{"n_layer": 9, "d_model": 128, "n_experts": 4, "experts_per_token": 1, "d_expert": 400, "d_shared_expert": 0, "activation": "squared_relu", "moe_layers": [0, 1, 2, 3, 4, 5, 6, 7, 8], "router_score": "sigmoid", "normalize_top_k": false, "routed_scale": 2.0, "balance_loss": 0.00056, "balance_bias": true, "router_bias": true, "scale_expert_input": true, "init_std_router": 0.0247, "lr_router": 0.000989, "vocab_size": 4096, "norm": "rmsnorm", "norm_eps": 1e-06, "tie_embeddings": true, "optimizer": "ademamix", "lr": 0.000728, "beta1": 0.9, "batch_tokens": [32768, 65536, 98304], "seq_len": 1024, "train_tokens": 517700000, "steps": 7916, "dataset": "wikipedia_en"}
Below are experts of layer 6 (counted from 0) of a mixture-of-experts language model. Rows are named router (the router's row for the expert), up (a neuron's input weights, with its number) and show model dimensions 0-127. Each number is 128 + 24 x the weight over its row's rms, rounded and kept within 0 to 255. Numbers have three digits each.
Before each expert's rows: "mostly gets" lists some tokens that are sent to it at least half of the time. This comes from a sample of Wikipedia text that the model never trained on.

# expert 0
mostly gets: " well", " main", "un", " them", " air", " Born"
router:105121106117156123123150104141141170124108140151105141164120123130139102147100103129108134104148107123088089165109149140078137172161116121142114163144098154117118112150092086130100101127152115110171101102171121086154159130144095121148134131173161150114116100122162103138130131106125111135139114129108157131074084148170120118088107105156150153163153091089134115129116156115116127077138
up0:151110150130151123130149164138129088120131158138121139116130152170164091096123145163123170152114113109115132117174138169119183134106113131129172114142127102170109145112100119154123161127145136132123178169102141131131074160190138104145164106107129138101150121130114187142095140139112147168099122155136107121105156170112093147134116087131137119115108147142123118100093122164122131097129
up1:122160124119142140149101145154110134137182118129098094148097125110095124081188124123138135131127135127121114139142143123125143141119123082117154080103139116188125136174150125131155154134141143163171097103102104125137106115115211112125154096093089131137146156165136105103136137154113153107127152133134080118160145120141120109130098095111097097157105161115112114137144130098112115171113
up2:152133165119088149113109143070092152154164159115141137068125111093156095137107102110162122121131167098152125111103110079147164160125145107117132123130127166156101087143097138146116149103098148143113139082119110140163145128118115122121096118108116108113163116125112136134126116109123145142071137092115109172175141150088112111110139148142130141162122123142168108160105098148111146126095
up3:128144165106127127168153119118173119137138177150147109098127145105115123158098145151125162105056149121084111097134099161121137135140178092122128134097137188103138150145140103163140146125113115169135134123091135182128144105137109108124131131109123097124103142129083158159078149128154102116147129112132105093102138098097127123125121150141119132122142158108079172154151155126141165123127
up4:126092137123123139124153103109176121124134144130146148150162115161112100161116080110125085134119185102096164181168133077138147122155144126135128135167160107114130103126105177129131116083118150133088099109154169123126132112116146108076127153142131099122091133093114132127145149125116140116111134119181128134128096099103127148085166071130146143111153134116159103105114121142144154148141
up5:105098148163112135148152124129118112119134085119130128105135130123100123156163111107116124117140111127094166141191132168130107126117110106132135131103123076114130119144142133149151129109145084147131143140156107164146135091112174108150119135129070153157143130138108119093150169120085068131158181115133138106125134114104106107102063132116141156120096159127102132164115071104099111143129
up6:159130108167081128156144106136141138142132096137115130129108118105124124107109150135125104172110114129125127129166108137121104117140103138144147098114115166150144085155106137092193134090140128159149136097119143141133140130101147186096125092099114123112108102149088145143094093095095111106176099131128095140141143117145121153112115119092088117127127154137091182115186127103114082099117
up7:130118110128140112151111134141152113090117149082112127102120110141146117147140134145121106148133116122150120143101149143145157128126124158152132130074136127108068111116121166152140116163111159187109144146101141102081138163150127141143144151109116097138165166112081138101104145160136143100139154118161141139146114149105149134186129170157113059151118123112155139098134091172155148143088
up8:126128156116166154109170086085108082127092170103156112117133154143093109112105140082109121149134141133107155146119094094136127108158134143125196160141131106127128108092125141102147138107138123155143102105115087144140122112116160165136114105116107105134092127089127141089119159183134114126104105107190154122106138162105090133147138104156146105107137138147133169130102109124101151121121
up9:133134123131157064150110107138095106126154109099092138145160108143135171099113139123110164091166124155157119150129133137139137120125144089114100108137156127164171140117129110125126125121130148146061144165085142125110080151168091107117121122067139125169155162089136153104119119164092150136131079103112115152135151127114097178143118147137104109128143104148114129147145152138110145141127
up10:121112101115111116124081148144116095119129129100142113112154127147108144107206112151109144114132136123127150125110116143109111119131144111104137096173174137123139191166137117130126152117085161091077052144088109111161117149158131097122144121162121149118168138097105111086102165117159150134163143127128139146135130089108103145122151094099144147133097141138133118104124136099145122127158
up11:123136108115088177114134119146098138132167150162142114127105120084124145145133167101141122148148149130162132089136128129168131116137151116101104143143178152137137118145122129121102123087119132175096158145153138078153123107089094118087145132144127132119176097138135114115086114104138125115161083126110140161127156097115122102123135109138134125132119132135149192084143123112158126212107
up12:109106119135069109121149136113144109135125125118118134123192136159152148149113145120111121111070105157100099100152161110115153114144142133119117083141111083098151150117121154163105144125098156085149072143102083110082124143120087109110114111097150117093160151128152138138112147137127143140135104134099092142154142079134120164155097086114097109104126132097121128146122097146157116153112
up13:171151139168122106103151149091108111130120090167146151110138132149112152144155090145165086103103110157107112122114092095157107122112153157156163123114135142125093092115144127138101159154147101122176173115118150101131137148126179107122099125114118161106119137168083100076149098133113123135085122090148088155164141145134105146128139129128149118116186150123119105127137146111133125129106
up14:145138117129140113120125144155146107126174116108104070124145107138123143126163135137122129096116144115117152103138151133157134119161140100119180106139138155109100133158144115110150169067101135140095140085102149123135147142112156102148105148122109081140100218134133149154094171158145106161143167133113104139162130142123139155122142133152122138134121114123129132116078168080104093141144
up15:156140122149128122125124112117105104151127112149122121143097106118125161124133097141134163164143115149117121157109074151166144115057126111127099139120135181089110117126113111136087157139121117095097140150142134143048102122135117101139173146118190124137121169096141100097130097145158095113135129108117128112144138100139106096179113112120114121123109137101156111124140126164181124155104
up16:155128138130107114130084102104129118129167144141132114133157091128088157130112125156115134145100111141124133155149093133160124121103109149135117160163123124130083166171150114103117137130166123139117096155101124179114115101109162070149141145132148123111085151151142135108124076150149138151105154114093128134155136145113077104152172117134101095089060112104122166136126132112162138148158
up17:129113100164133087099135140136156120155108152111125170131153153113172136137117176114163130119128128159109169191101164152125132132109112099099094087125130158107094144085141107145162106150136156123129102102108113129127107098131156153106121104074121150156125090099103150139086124127112185095158104117159148138124152117122112132113126120121183120101170125142111118109148125097147151119129
up18:138113164129121107080177119149143134149114115084123162152155133153100138105122120123161121172142120106142154104141118099139141120123161128128114128138149134130160110122089108096120125102131097133116116163135109124151067085128168140159132156132127130094159145087094133082148113155153133114094155105075123115166163147095147151081113133146071143109125118138116100093143147161112161146140
up19:116099106127118114142114151143110169177109143116148143085116109112095144098146136121177147132160144108139136082080191138081133139127110064085128137135105131159156148093160162133114140155110073140139127119158137136152131101137111093145123123112113129083128154103138131127111122171098106111143129118079092139134108108118166103135096095132138113119133139127159112133142129129147167147092
up20:124129128153113135088095116127096116115152107117138147122165119121144153143152130073120157126122094132118155113099135125103124109101104155093202135063118147152168150113127089103120116110109161131141132186160115153157063114082148140123129139138099149143125147104135128145163147114134124088165149121142119128115135138110140128115155101147092125126133118090136136173173135172110110149106
up21:166141156130129120121138122097126101162092160106129067124141114142100147138134134138096126121154113110139154060158168140145154120151128156103139146096102160092084158141130111124157124159124103100182123141070101110137104128145161119133123144122150105101146140157117173134115107169092110115140123153130077097134120130125126111128165099109125107115120132080141155166130111135144146121080
up22:130154134117113111125121107145071123092131112082161145082126157137141153099140120105148137163161116159111147168107130102089110115084128096110158144090131131131147118121130172118084157110132154153119110095122143141146164104146130123116089171144134071131111102117130158112140094132114138129107109071118142155139119100103131144136107172136074138145179122133114166077123122143140120117134
up23:130097140111136110135126157189173090126100169165123159110090131101122132119132114161113091113136145150150141084173115172135092134128103124124164149120119146129128126130144139130151159130125125126125139143167156142138166136141134119110106128097117149135148142091104122104116176166137155082112072118167099141198138128125137125123084150088147163135161141113091142123093133140093138132126
up24:094092168121114156121145156187118096120166085135088124122130120097129109161117144146124164118143179104116141102138130124123099145126142113092143089130123128132165153136148126151108109142111141146117151126119143090157126153179111171109142104107128132126123097081089080149102117141127134147111095121148098121135130095121189128099168156134145101103096130135176126131165104145137161154142

# expert 3
mostly gets: " film", "ology", " music", " City", " series", " kg"
router:116097092131162137107137120127153170158094146134125144137127138118127111146096128110102135101161100091107104144104155137092144179153136116112108176147095151138097094134116102130153144158161127102151087128141132110135151137120103117162090132156153143120142100122167082128123145116146097154109101115121159120092081107170117110122098126167148154167158120095165106137109165109146110078122
up0:137137116104101138119077125100136127158162149158127136117095147154097117147137128145101117133130137125140154111123143145144181151125155133123143137165115064083120153136114140108110127094119169130155104098133104124146104172094111127167113115155121132140079115101138129149124134142213150126121148122127149174108160160127154142145171149163152121158155128109126159128173145134138158102088
up1:116137129122152114147129162130118116146133166132158147088119100173133123157128103152120108121099111138142185152127133147162098125138123113140116143073145152069147194147136094108105136168146161142138112106125113181103113129102168116087128132112085124104126152124136134155156175109131134137136124124142093133117128155093114101126114096112142151105119150114043127138097134117101100128139
up2:135153157159122181142120159117116144138105131084126127122114110100116160161146116115136130131157139175135119101156119152151140108099129090122096139114119156137177113163136127114124144117132110147142172174135154094114156112109112144069124133090118148146136109108129098126092083086135147139089071110130123128117199173129092096112144113161122128121097124129121133128114112123079143163126
up3:117113121137153073115116124132151121120108122152113148093135144161109174146103113129113111136171106179119110098156156170132118121102132103111149140082160112098155108101120129124071153122138108125109086128125126150124110131135117161087122081138137150119148115157150177107144126176153140154117115149166154098143136165095131124101141141127105160093071119124137164105135108078130143143098
up4:150098179145092091111107167134121158144112193158092109133126124123138133121157136159137095125137113132130104132116150096125146082126145136129138128087151096117173134151161123136104138121123105152150117144149123136165136113106122154104132156109153091129116138116164179125097118122089139133127090126159065129120170112107141123137179104146118136138093134160135156115097126184089093109130
up5:140160170126109126133146128118171103154151120101162094141114120081121089123138105126136096120139121200129143112093135147134083115129149100093145114112160121129141099149130133074136103130113177136099119121158172093150111114099115165101188124105122109152163092124142128142138105119126103186129123111130126084144131120120132174087140119090141131133130128121130121121160138143146071115139
up6:122116139154127107124126112148149145107135097101150144112087130185162143127122126135109129121110135128128136161155162107148118139127142138137136089114133141126102157106125114081117085132131154133142123171106146161060160136118153096109119123099120068137135117151052122116142139125153179123076155105101122078132129166110129139093117141117121162110116085112143097109084137125139149128163
up7:130127125104110119116150149160114122126155134121118135150118112116163140077165151102115140083182145115103122139100160149111095176093125112155116102138176092101163144151094114134083127094110139110131181137135138148136107152118140148109159142108118141140134118089135121149086155117118114113097123143102159116112097083120115145109155086099140133093163147125127144105194159160139162128142
up8:110166119149122119091137157125141117161134120129127132109134124129135102181148121134108071127074124122082182155078098125122088085109111163100131098093134100117126153121113105137122135110112146138107157106129124156099095132141129074133170124132113139142107139128120097151165106140101088129088149089120151113097136162128104134100129140157136133150154141094152200105130108105115121116124
up9:135133158095153143125159167127111140122110138153107143154127108131124118143131114138167135121127101154098077134131129144130159124121164077145113121159103164095144118139111123159119158135141080158107078147124127109105159124165157148112128118087111077142122188146109164112126090136140145131170109165152118107129116122150140099101113137128095116091104143128080104095159160151106103077120
up10:084130137146118096114128129137139122111133154145109122162134145152120131097203092114107115096128125114119117141080119129155110091136146138123147133130087148104106106113135145095108154091088050149135117135130109110147116115163129120124094124102089171114151119140124134081119121137117120075078160115118121086189122127142158137128137147139096110156111159113131148067144121136123139154126
up11:153116171122141124129136119108134121095133091137099160146147120161118135096105133172120065162085131103141152134189120147120114153118134138122097064120160138143164141092124100145167125107109113112123140148117121148121100146099109147088136112116148101156124159104131159108177146118150125098080119165144137156119125133104138127150136111132150164157105147137123184092139132166112112167127
up12:197121160094139133153155153128109117159130084136140141117165133111118127149134155117159136127118152154148097130140081159160131110107129091141151128141105181126144146128170128132151113085144131136096121108096107155121134183083096147062145162153128168140059126116110115079129141119122134150122131116148122128159106128132144090116110121134091121122119106141137124146128117148128119186119
up13:077184144112173137153146133118149149097147125133115131122111122141114096144124127160107136127137161111129172051168129166131111117125155108153209120091101136129159110137137111139101170140122164143138123140129107136170137130131130136078125139096148127146115121146135123155092154108103123098104158110094129155115146133116151154138150124093159117092130144130118165167148165102147127150107
up14:118132106157120109098126104124143141098102143160137121153126145099151157136162197137141105136094181118155086130132099129154114155122120142105101089159137144090148110112124138131113131118102171145116115096161065131108088119113098136136172153097155133153121137149130124182160143129164159152083090099130155134124135105103149169128127146107116090116111105140132138113109134141146149165098
up15:110144126191146097161119094126178117146135156109138130089169113150108143171141102135121122145128148153131131159108142159137133125142157116143100096113135137096146130182153175128162136138106082126129125108119145085157154138101166125079144144113133123112071156112148176103136092132106119083125112102096118111124129153137120170130135150126111083099103119129153136134152092152115111156140
up16:156158105119149148123119077117150141127129111142154080184089129104115141138119129129160153115138137165139109129149160147120124105151102121140132094133166091116140129087167132150140157148140107126165133159036107143103113172080120130140175111127102160118076158118120114129120125141100132131108143110088157136156090128115135126149145120176135129123144125150116145090152111105160134129135
up17:135167102133091161127168132104092089117114136177102103177149151097103118124161121127145107120099144147119119127142145067134132103111131123093138115111108106114124110135096103117146139087148119144123141132062135178124153093172110172145135084139129116155133135165155128106135129127136143097139130104096163095150139154122161115133071140156164093144139102141120114160117120120162108125143
up18:159138151121094102144135167148101126089131153094146150113169149113062130135171167140126087144158173160120125129144115126145106115136102132139081137114122155093135106114106110165147133110140095085119091136126112141108170128166177136110112117095082143120138130147111159123139130146162140146089122136093153146114152124144158123128126095142129133122089126159087110156141136129157121181101
up19:129119137117115120115125113130102136068187156136184126091129106126126158112104152160116165162137128176096103069080099113126072142104170110107152123123118127131127149132148117088145120124130162134107131126119115096164110121124143123139130131147120103105128118141116118130197085128162149093095121118189123123155137118123139091148124117112108121126143117130130150083112127098162161150143
up20:144133131065118129167132106143136133135104100096137134116128129123110149142132142139165175135121126124131198132165120170116086119119150176119124142103121115161160109127099157137121152118147101092178138091106119151092134120086123121107129143111084134097159166137094115089134172142133119091116196142122131189136158126142100140141150102124124141103124153123086108149130143120123122135123
up21:128106119145173134136168153154123125094150110129146155112145101147077121116130148155135130114119160145101112111078164101115085120147116100154132109180114132136117116122117129115120097116086121172106139146122141116121131117104119145063131100124141143107108169160124124128146103134081131165122139092133150116137151118109106124152104156099085160088173105191119153155148104107138107172140
up22:132145141141146138102130144179137161107135118170128100128108143140130140118125147123134121133126148141153111168146166147112153151124120158133104128096165099135121119137182106133138098159121094139147094125102108057178156179137103101106100123129136109122133103129153123139150130144139138139102123156119112117098071169122169141067097056136116131143124159105131096128129140121134169094133
up23:122143107112121152134104144125115119149127178159156188135103143133148141130161136141100082124144151124178073152118091085123092109131108145126176111128144111150121114113088151098094132119093125130101084138130116109113150103143171154129133144149125138131120095135105141157131120140150095125105128104149094076145151166111128153147159152135096141134177124110076172141151162115104139125120
up24:195107127122129122193088119162128112114137165149110116124100102132149152111133125114156138100162129111101122142134128110134162142101099086125167113123096141087115130171160158156149126088122128146150144154113130085093133168114166126172124128079103119159124157160115126141159132174156145124140168126130114112182142128120108114134106129130098137111146142158090137117156157141119168129125

# expert 1
mostly gets: " P", " C", " F", " R", " K", " p"
router:109127159112146127116155096124116124106072130131139144177138123123184121130095148109116135100162112145100071168092121163095122167118099129115114158114077160103118105164090095118142119112154130125142123134133132132156183142132131116145088123149156129135125104142139105137154127102150120104093115096132137135115081126162144152116146132156141147172154093085143104106155141091144134083112
up0:167169111170062157120132129133125093109114115112097140125144117129121110114129154097129068124149127144141100144136162142134157102156122153154122132130162136115139090140175128113093108125162170116122122107182164107110105136146182166110159144131130098147113138187110109135116103119122177177098123138129114138149156110140074130111120145137134102115132153112125124108115134153173109108121
up1:105124103115112106125130156137154132129124150148143114191108113127132126128180131133139070132120175106117139100108102101162099129128106117129094132136161119113126108126163175143087142131115136087129140156117142069118173119132114142091115161128159112142099138077129153085112152152098126127118128160154130103111131163153160144131141145152127072098170122154174165156135120138151145145143
up2:108157128131136131136148125114171189112126181155172139143127127076090122114129131128110140137179120153131155098100091099134091111161133095136087138146135122135156103083162134135144108159113119145111119115137086124141149101086160137125133136102107148093123126096119116102067127147155148130107114124137135104139120150083122130140160128145118059132151149131146143152123119189128135160127
up3:102094111127149166148149139113119089143147108179163108121150130099084117149175098125137148158134158165128109174105155148129136117142130082085123149106096122145129109127104191123091139155101123120144077161107128110143134118130089137083098127128152126148149098127105146110095111155134124119152140153130096126141112095117084112094173132128150091135132140110099121127097144118172149145147
up4:163112154158164127156153127113114141153120105132145104125138120127163175113174116095111143128131116118186118118115124155099111123133141128144113123105138090190142146092150178141128150121102072152105150127134133113158109164156128124126113162128089152110175128127109121146140116178130127119098190115150120156115132162177128111105144135095109110115097106161107135095105121112137164146094
up5:100140097121080107094142177146174175094092127160104135102130158119103103157123147146140107138158117110144138142135107114144110146117148157142141073115123115110147129080112151139133121124139198124170150140150152097145104154168083146102146135172121142109149148161157154122135091166109150120123101173113098118154136135122111086144108124140128138111158142126105085151119134139137128115113
up6:125120136167097132138091124154145119133153141156139127138125082128135122150115125158104130177122125094124109176111129128127124137162113135149188130132148143141146130111155089170128125142155087103127123161145168152112109169144101136117154179130128124139086068156130108138145114091120140113181111151124160121106107110101111111106085105109165096105106163117156128109158158124110073107138
up7:152074170118127125131100153152146112131115155128075130121122142122141115141126129145141109146082139148122111138145138127149112102157119099121090105195138109085115151164123171133145144156140074119157100119146118131117152116089138156107114115117175166096129113111127134128139116102197170127152162173155096142119149110131146119154186142135141127114128120149146129109111087125168114148126
up8:148132138110113123155124154128098137119140118132173121118107112080113126140150151132195094138096165127110115117145118156148113123130074125111095147123144151169124102097100135154153142098163131073136167135134152094092096114125153182137150130081130123102087132123081114113109116128161112144130087157128092119106134156147123110156144137103110171100140139156153113149130135154144106171103
up9:103117051121101131127181155150076141129130153120121123126160113147125147110184124196129116170128156143113132120131142122119110136121161117102159107168156117154149135138166147105098103156122142146130085130145128160158134096133109123141173087125136145092117117129178168121110078144113153149144131101151151139114119125127144115131097122130099120120150154141148143116181104139115145102159
up10:132109150170080122073118112138069159165166140168125105152136099142088126134157113120125146139176105091132154129133101171098153119124129093139166144129135129136146186133142120110143119132119129171133119127156163142138127097135138133135111138147162104146109107175124133119128110137092181087077116118113145110125135161121105126142162092134148124111164143135137153159082146114121151153149
up11:123153154131122136154149090109137117124164109107113137098137166126114132067151134109080139151127123119137135143168126091171105160088114134139151124134178115170097127147126128134149157145108129118146168136166109160133121134140092176096116149168142144138130124121114086137125148162117134137142113163112151137112120129128147108089080131144156085087168132116109088140112127170097071155118
up12:138128147160090074111106145174157144078122157145171141092130092118121147127125137160168135115113138115135147139131150132121151131141118120121112126139119125140125127114153110120182171104105148101113156048124163145183074150136167131087093165101131098120142149165107178158134134137144125139118136123144138152140147109118130123115093138135116100134159135135084110119169103141112158128136
up13:135118095157110109146129115189117125141122130128147117115116135118129118150135118122143161136130115081137144128143124132119149069105143123140108122116118160073139118091096088109137109155105113121109114134144109141105110120149133120065189153159091106142110120150122190116107188133091151091103135123105054117092145149150139130134140133135136107152150161138121155141115120113139078116164
up14:100137144124152125107151141128123126122126111166153118121175079127103103168131120155163123119117171138112124105138125142158133117129169104118176113110126116150104182138139134119136158108123129103130160091098107126129093166130175104147153138136097113144168169146130147147094149135127141124116150142098143118166125122130150126155195098105100105062132152163161088144111133118075115124117
up15:142147132124102130136143081106071103101168173146149071139091148155126114096124137099115100157138127085116121127134083122121109087150124125146161142133122115144183161082158155130142154097135106124149130100147111151111149143145154177096094129138124126093126125112140150074123149172136129151116134118123144128104129170114139131123109095146149077124147138171150152137091101138109121139120
up16:108129093088150108176101076138128115146113133167152095123131102122138132139122150112097133144080147188170159140124150127123113121159119156108112089141129139155106152136170148115095156102073144117159129101165131155131113115111118110120127106117138112099140158156135146143158127165076115110134160148115106098167122098158130091151135154136137145118082132175120125138108136098136164117158
up17:141147139143125121096111129127162147179110144138110091113139125151088112187125111111110154151153131079104144142122100116165153130083148131077115118091131136120148111106074147166159141128065046108151115103104123118153126131099141147117142102100122133123107133100156142127151098157114168110140131120157095123117138117095130092123121102143141125123159122138091153140122127172117105114130
up18:123117111131104101144109138156121113146160102147130110109103123112128105110161135141117100129086137136114131115106105123117092084145165167147105135146100125101115138126148093124120184153176119119156121129120110102117110093166152150085150118160130170111126155076128119111153110154085125123114150163073120168108130165160105093131142116101083085125110110125146131190132152107097127110110
up19:116138166116145062153157146108190152124130126159134103119107116163154126125127114135096145132138150100139137105087139124132166112159090138152123135147138144100102147103112118097152141190111115095104136159176173167137134098128156120142145126132144144159137134086162149119128113106130168138156115137106143077149145135114100119165103160130138092127114126107105160152104096105100146093150
up20:138148115145142144159121139149131111117171179126116076103126140122140130143146129147153094177145144166166146097148147134117123112094076138110151129202099155157141109118107145137065148088146142152114091108122116122119127151146143106107145144175111117159116092122068141095131158126155113144140137145107101121150134105147119154092112124087110112145106141177149114147118105119119145124120
up21:133126104157112139118124102112136154140140180164137131096114105113117139128119137136123137137155113127120142066133108104118135099143151164112130148129107133142078133123101093113103123130113076163120095091154139144127136129090166121107120121139156125122098113124142191084106109175126128130107176129132110145132141139081149155165144117089125185112075111171097095162135149161144132108144
up22:122164101123173117122154139116146125166163108119148114138085099124137140124119108094165134108068124126125130067107094114169163126126126139114096127172185122123110126109145124087107087143096158128102171145138109122151084101099127118103082131094098145165137128117134152148135106159092148129094093153148140155153142107143144151159129130141094111125144130122126145104115146120127158132083
up23:127165095121129146114116151145145130103114159140144127128142136173128123107156142140175124119136168112092136139153118091122131148114104127125130094159150123143087118121132109140142079140135172129115099151079082151153107168175170134107115110087108118127122152144138136121115160159145125172167108121158140172113126107144120106130121122130147088087107175144132103175088072130150124164147
up24:092100114097158140148114164119119106160160112140138113101158123110153161123117137136112168102085118088124144098141136102167064096096148116125087111150150086122116183091102149146105124153179115085144162113144122176129128150116109095139096106139143155094132141149152101157161128110129149137106119162143096160139163125147127131136114125132163121136111156117146128116118153140127128178122

# expert 2
mostly gets: " was", "==", "),", "===", ".\n\n", " =\n\n"
router:113104111119162138121154120126104178167085131128123163120141147146116112090110113124145150103173133109112106121095183122092132164152134097110103151129112125157144110136147110124121109176144103141160132148164123098156165107097086131168098140146134133089150110116174106121149125139133099117152087110131143109105072101166150093111116135151120123153162090112147090147106157116127146101137
up0:128128127160089130155104125121127142133093135118127142133134127168105106160142129139131108107141101111150167117177131126175183106072135104100106124156169115121107073104127131129135095115141123136125118142141094123129098088119134128105107127100104188121123156134143139121072149131120134097120127156123156138133142105118140113172148130140099092121171148113157111109160143147083138131045
up1:106072128136089089117136148127141100117097143092130136076054108163134173157135143129101121091111138157185156166149146143159125117114135100136119112120148131072109106152153120137135129119085141157125156114141123130085121147119163106114157111102097146151135173145164102150167141128145153131113143125108141149136144166159114138082130138143157158138124145135110137141114160137125120100117
up2:131126144135109096120150122161107124123152132147111139154112168161132143154130119142109125127069070160149123113094127158134169114085122137129072141131158070122148153168142115091131126095152119113101119113147167102102101122122129125069168132132135100133150118084119117153129150094115149135077116145113132107123157108107095114140139088110158151120148102123155140147128082102125080143126
up3:137173143116126130109137104149147121126170144118100119170110135149110134165114157083089141112163107112109098179145175096119134135148097164117171150119089149100090078161114115124143089115118114134122161157116144104121145149145125124135132150110135111115095113129111109102124121098181173112107148150160145110116095132152130138110117145163182145152163130114106111114117151178112154124155
up4:178129120167132102156168143127095133123182141124155137117150099104129147142154109135095100142141108120160125131180121102143129131118114112140156122150125186156132161101091086143141119116174118130098113100140114134117106133172124129069120143138096144104109090134119124145121105159099111096078071099161117115146122155125141158121123124125119144143103137167068140142130163110145095133144
up5:136141157086130100130122130128148163115137140124106090108114102127130160159135154148146090108103133137101125120153160106124116116141097128167146158125071132121121100130125119117142156095082131133145070156108104128128139132133142093101095106158107077109156129117107123123132092167113153153141122113169123118161120089154131114154144116113092165122106181107149183126150132111114169155185
up6:155128152136148122133140145150117078111115099140126084139156097129140162132150141152125122116166148142125108167143091111159151126123049173090121168087150147098114127138110133157104121133111111155123137133124106120166145140150134135117139153085156128123154139153122194102131144112132106148171152084161132113134136128099131115089160105138141104170118128114150161161141107138162169095145
up7:133142111117123125095101144117143127088124116146097109161109100141154147123160109154143109141137142114109142127149147110138114125107110111143175086125169142112109181076164117146142168121125164102101114069092119166147108188115155119156121120103117133178138150145145142133137143124072180158158162128152142098144133112133096150100120134123078148110126162116158121141096157138118121124134
up8:159152106106135100125135106148113115129172153183156098103116127171127107120171154156097175143125111139097099105151114131125140127123103124119150105140119121120150117149132142140110128166079161112122148151176102137132145162080134119138156125108128100166096167133093158174106134139106137119122165151116112144144138120110121157140129116127140201121090124096165125086116092113134086103141
up9:125119148135132140112115118128152103091117143130111120153145148162132135155094141133085151125143127077108121167135115128128148126134124193141127155170115179135125072171135144134170110119156172121156090143126143128154119160161126161120142123114163112135066102127146101151141137103146157144114116157140138130075076136123156150132109099134174154182150130122100105125147152115134113095145
up10:108159119103149150096092138151111117106141124122111156113130138146105112128167124116153159105131159090089134106147115117146105125114164107184153099155128132104101158106127174150112097086150122176111118105085119104125155148137145126151146119083113116156134182174058141168149167149124169157160100126128132104131159146133110144138129134137099162102128123129119111139114126081123115134128
up11:119133154095125125113128115140152099113143113051148147156168114126116177174129106125113131128120125178111121128117109142112127110086080107108173126070130154132146128124110094133142144107135169138125113087117123126128148134137142134124136098124178120123111134180137126160144136142114146108079124129107117101103081168095127181127110098144138171125138154151156139059136136133129141131146
up12:130135089138137130128104152072101115097135105150101079126122128139092119124150144091125106110083146107138108121143134106169122165106104132114185139156175147107094154122108135116078097111151097112124057091127125117087103124093180127097116119141138143121131141135115147126099134143096140138122131150177149112139115148121102144084127109119126127090113129107147190118121101118106141111135
up13:100128101153121152165094124158136115155148121068137128151102119103098113178124160133108113133116142103156141147110127116131112109121123140126141150157124179116103112191093148095153124100124147091110106110136110125130162078099136137137108132141124108116090103155105118087074147129155120128119151137122127153146109179138113130127060082148140164150122127107132102134121176117158142117092
up14:093109153111084162114113138110120108144166067109156129092139116145156146132102144109123155144164173126136124115126071139097131119087120142139105121103102149132143084135127137135122138126115114109091134133098160144152152199123128129118146121115117121149073122115119110120116139129096126120111131117160111116123162174110102104117107093156104122135146136080150128153175156155134162195119
up15:147138110156158076135158129123095084150126126148113154103114130159153126129158118142087101156081162091134157128128122134140125142164097154140155129104182109072139155132156105142124101121140100144110118119124171105139094111148131131107107136128109132102101141124099111139128148141110124122149101150105079100129113129132163178115127173089131166118145168120187117091126115150125166098106
up16:126127111146111082135178160120144127150124100151105111094153142126121121166137136150097066130103092153119124165143102116118102102165101115095129118104170113090122135127138094113128163155090133127128108158137094154112135112118114093075175166113088136111144118145138160139141147095127162142087134113148158112090152163130131148078165112115104079102135136146126139129127122101152112135116
up17:111185122129090114102130137133162122136129150152168102115117110170100169150137101127190135146144141124127146127133136137143145118166075161132118144075124097128077136143127157147073127136130167147119104088167091125120124143113133106165175158133138158103147126137129149100094088130161141130094149118125130100127129130115169112120142137137122117139094140138134158087144073140112158126155
up18:118130083129146159118152140130143128105120115153122110122120134138098118159118151148115134158090148132140083126164103155142133110130128176091179102159134117142129107099140132152105123143124129097145122141119144145154144121101123095093130094118190124118115133132140161142149131135076146120092156118157132171106130083141125109123170126051104143120136153141113188188162103140119141125093
up19:149140151154124117095135143161204129127142093146128144137115063099086153126126129111124130154109129139113168138124138099135128118136128130124173162090131107136134166095133100087106135111066118142077082135159153166130118137105125104149180131132127131104134112148084143146146094113105124109122149107127099138134135122093092120141140118107104140154091116116185179117131121135124122154138
up20:142114107141111136165150091165169126121152093090103070155148127149122164138152087106132135129108110154184176151143101159115119120139185154154139125104134097091145108159138184145150154104121167110130069148123159133096118116144149160154083125112130166123119134115160088133133135154120150134102143116123161107137117142130151121118134116146137146124111118149179133098139123147116120105116
up21:096133111143133094122085145113128122141139150122138139134156124150118140159101083125077139095135085122126143161151081161160149135124091145114172159122136141137117088132107139122148155137138182091156073134155133118112144095142095119127109103127145159163136095091151113169161116139125167115123112113164162123131124160134117151136134129122128143098148080102095139111177146090153110087120
up22:125123115091078151128100138132158128165128086154146142124119112129094106149135101140115168162141119151164093164158128118144169077152128087111109118126146119078097098101115131142175132116134148113122102117094140142102165092092156133094140110129095151098121125106137168100137103114115111096100119153111107144166166137116126127125142126181120164134124141147106117163112179138123101108100
up23:174163131128122113080113143105169150105116128116153133178134126151168128160094180125132186126144112118118127155130139126135146160094102139137108167158132116103108158094098119146127095113127145097103136125119145104127110182110117138153116169124155136071118123112139106109113171112185157126102099143121146116095095121150132148109134111144150136145135173102089109101148143130133106087118
up24:122101074136116148121102102133154153094154137147150124090128125129078139126142116128121137142125133087123150116138096111121143143132129105103169134153183204123122122164122156121172160099100114122134113139145103126129153136121179132096126130131126122120118093096114077140146121182093130140085143080133166103150115140096143152149154142121123169113124145122152149127147136163162101171152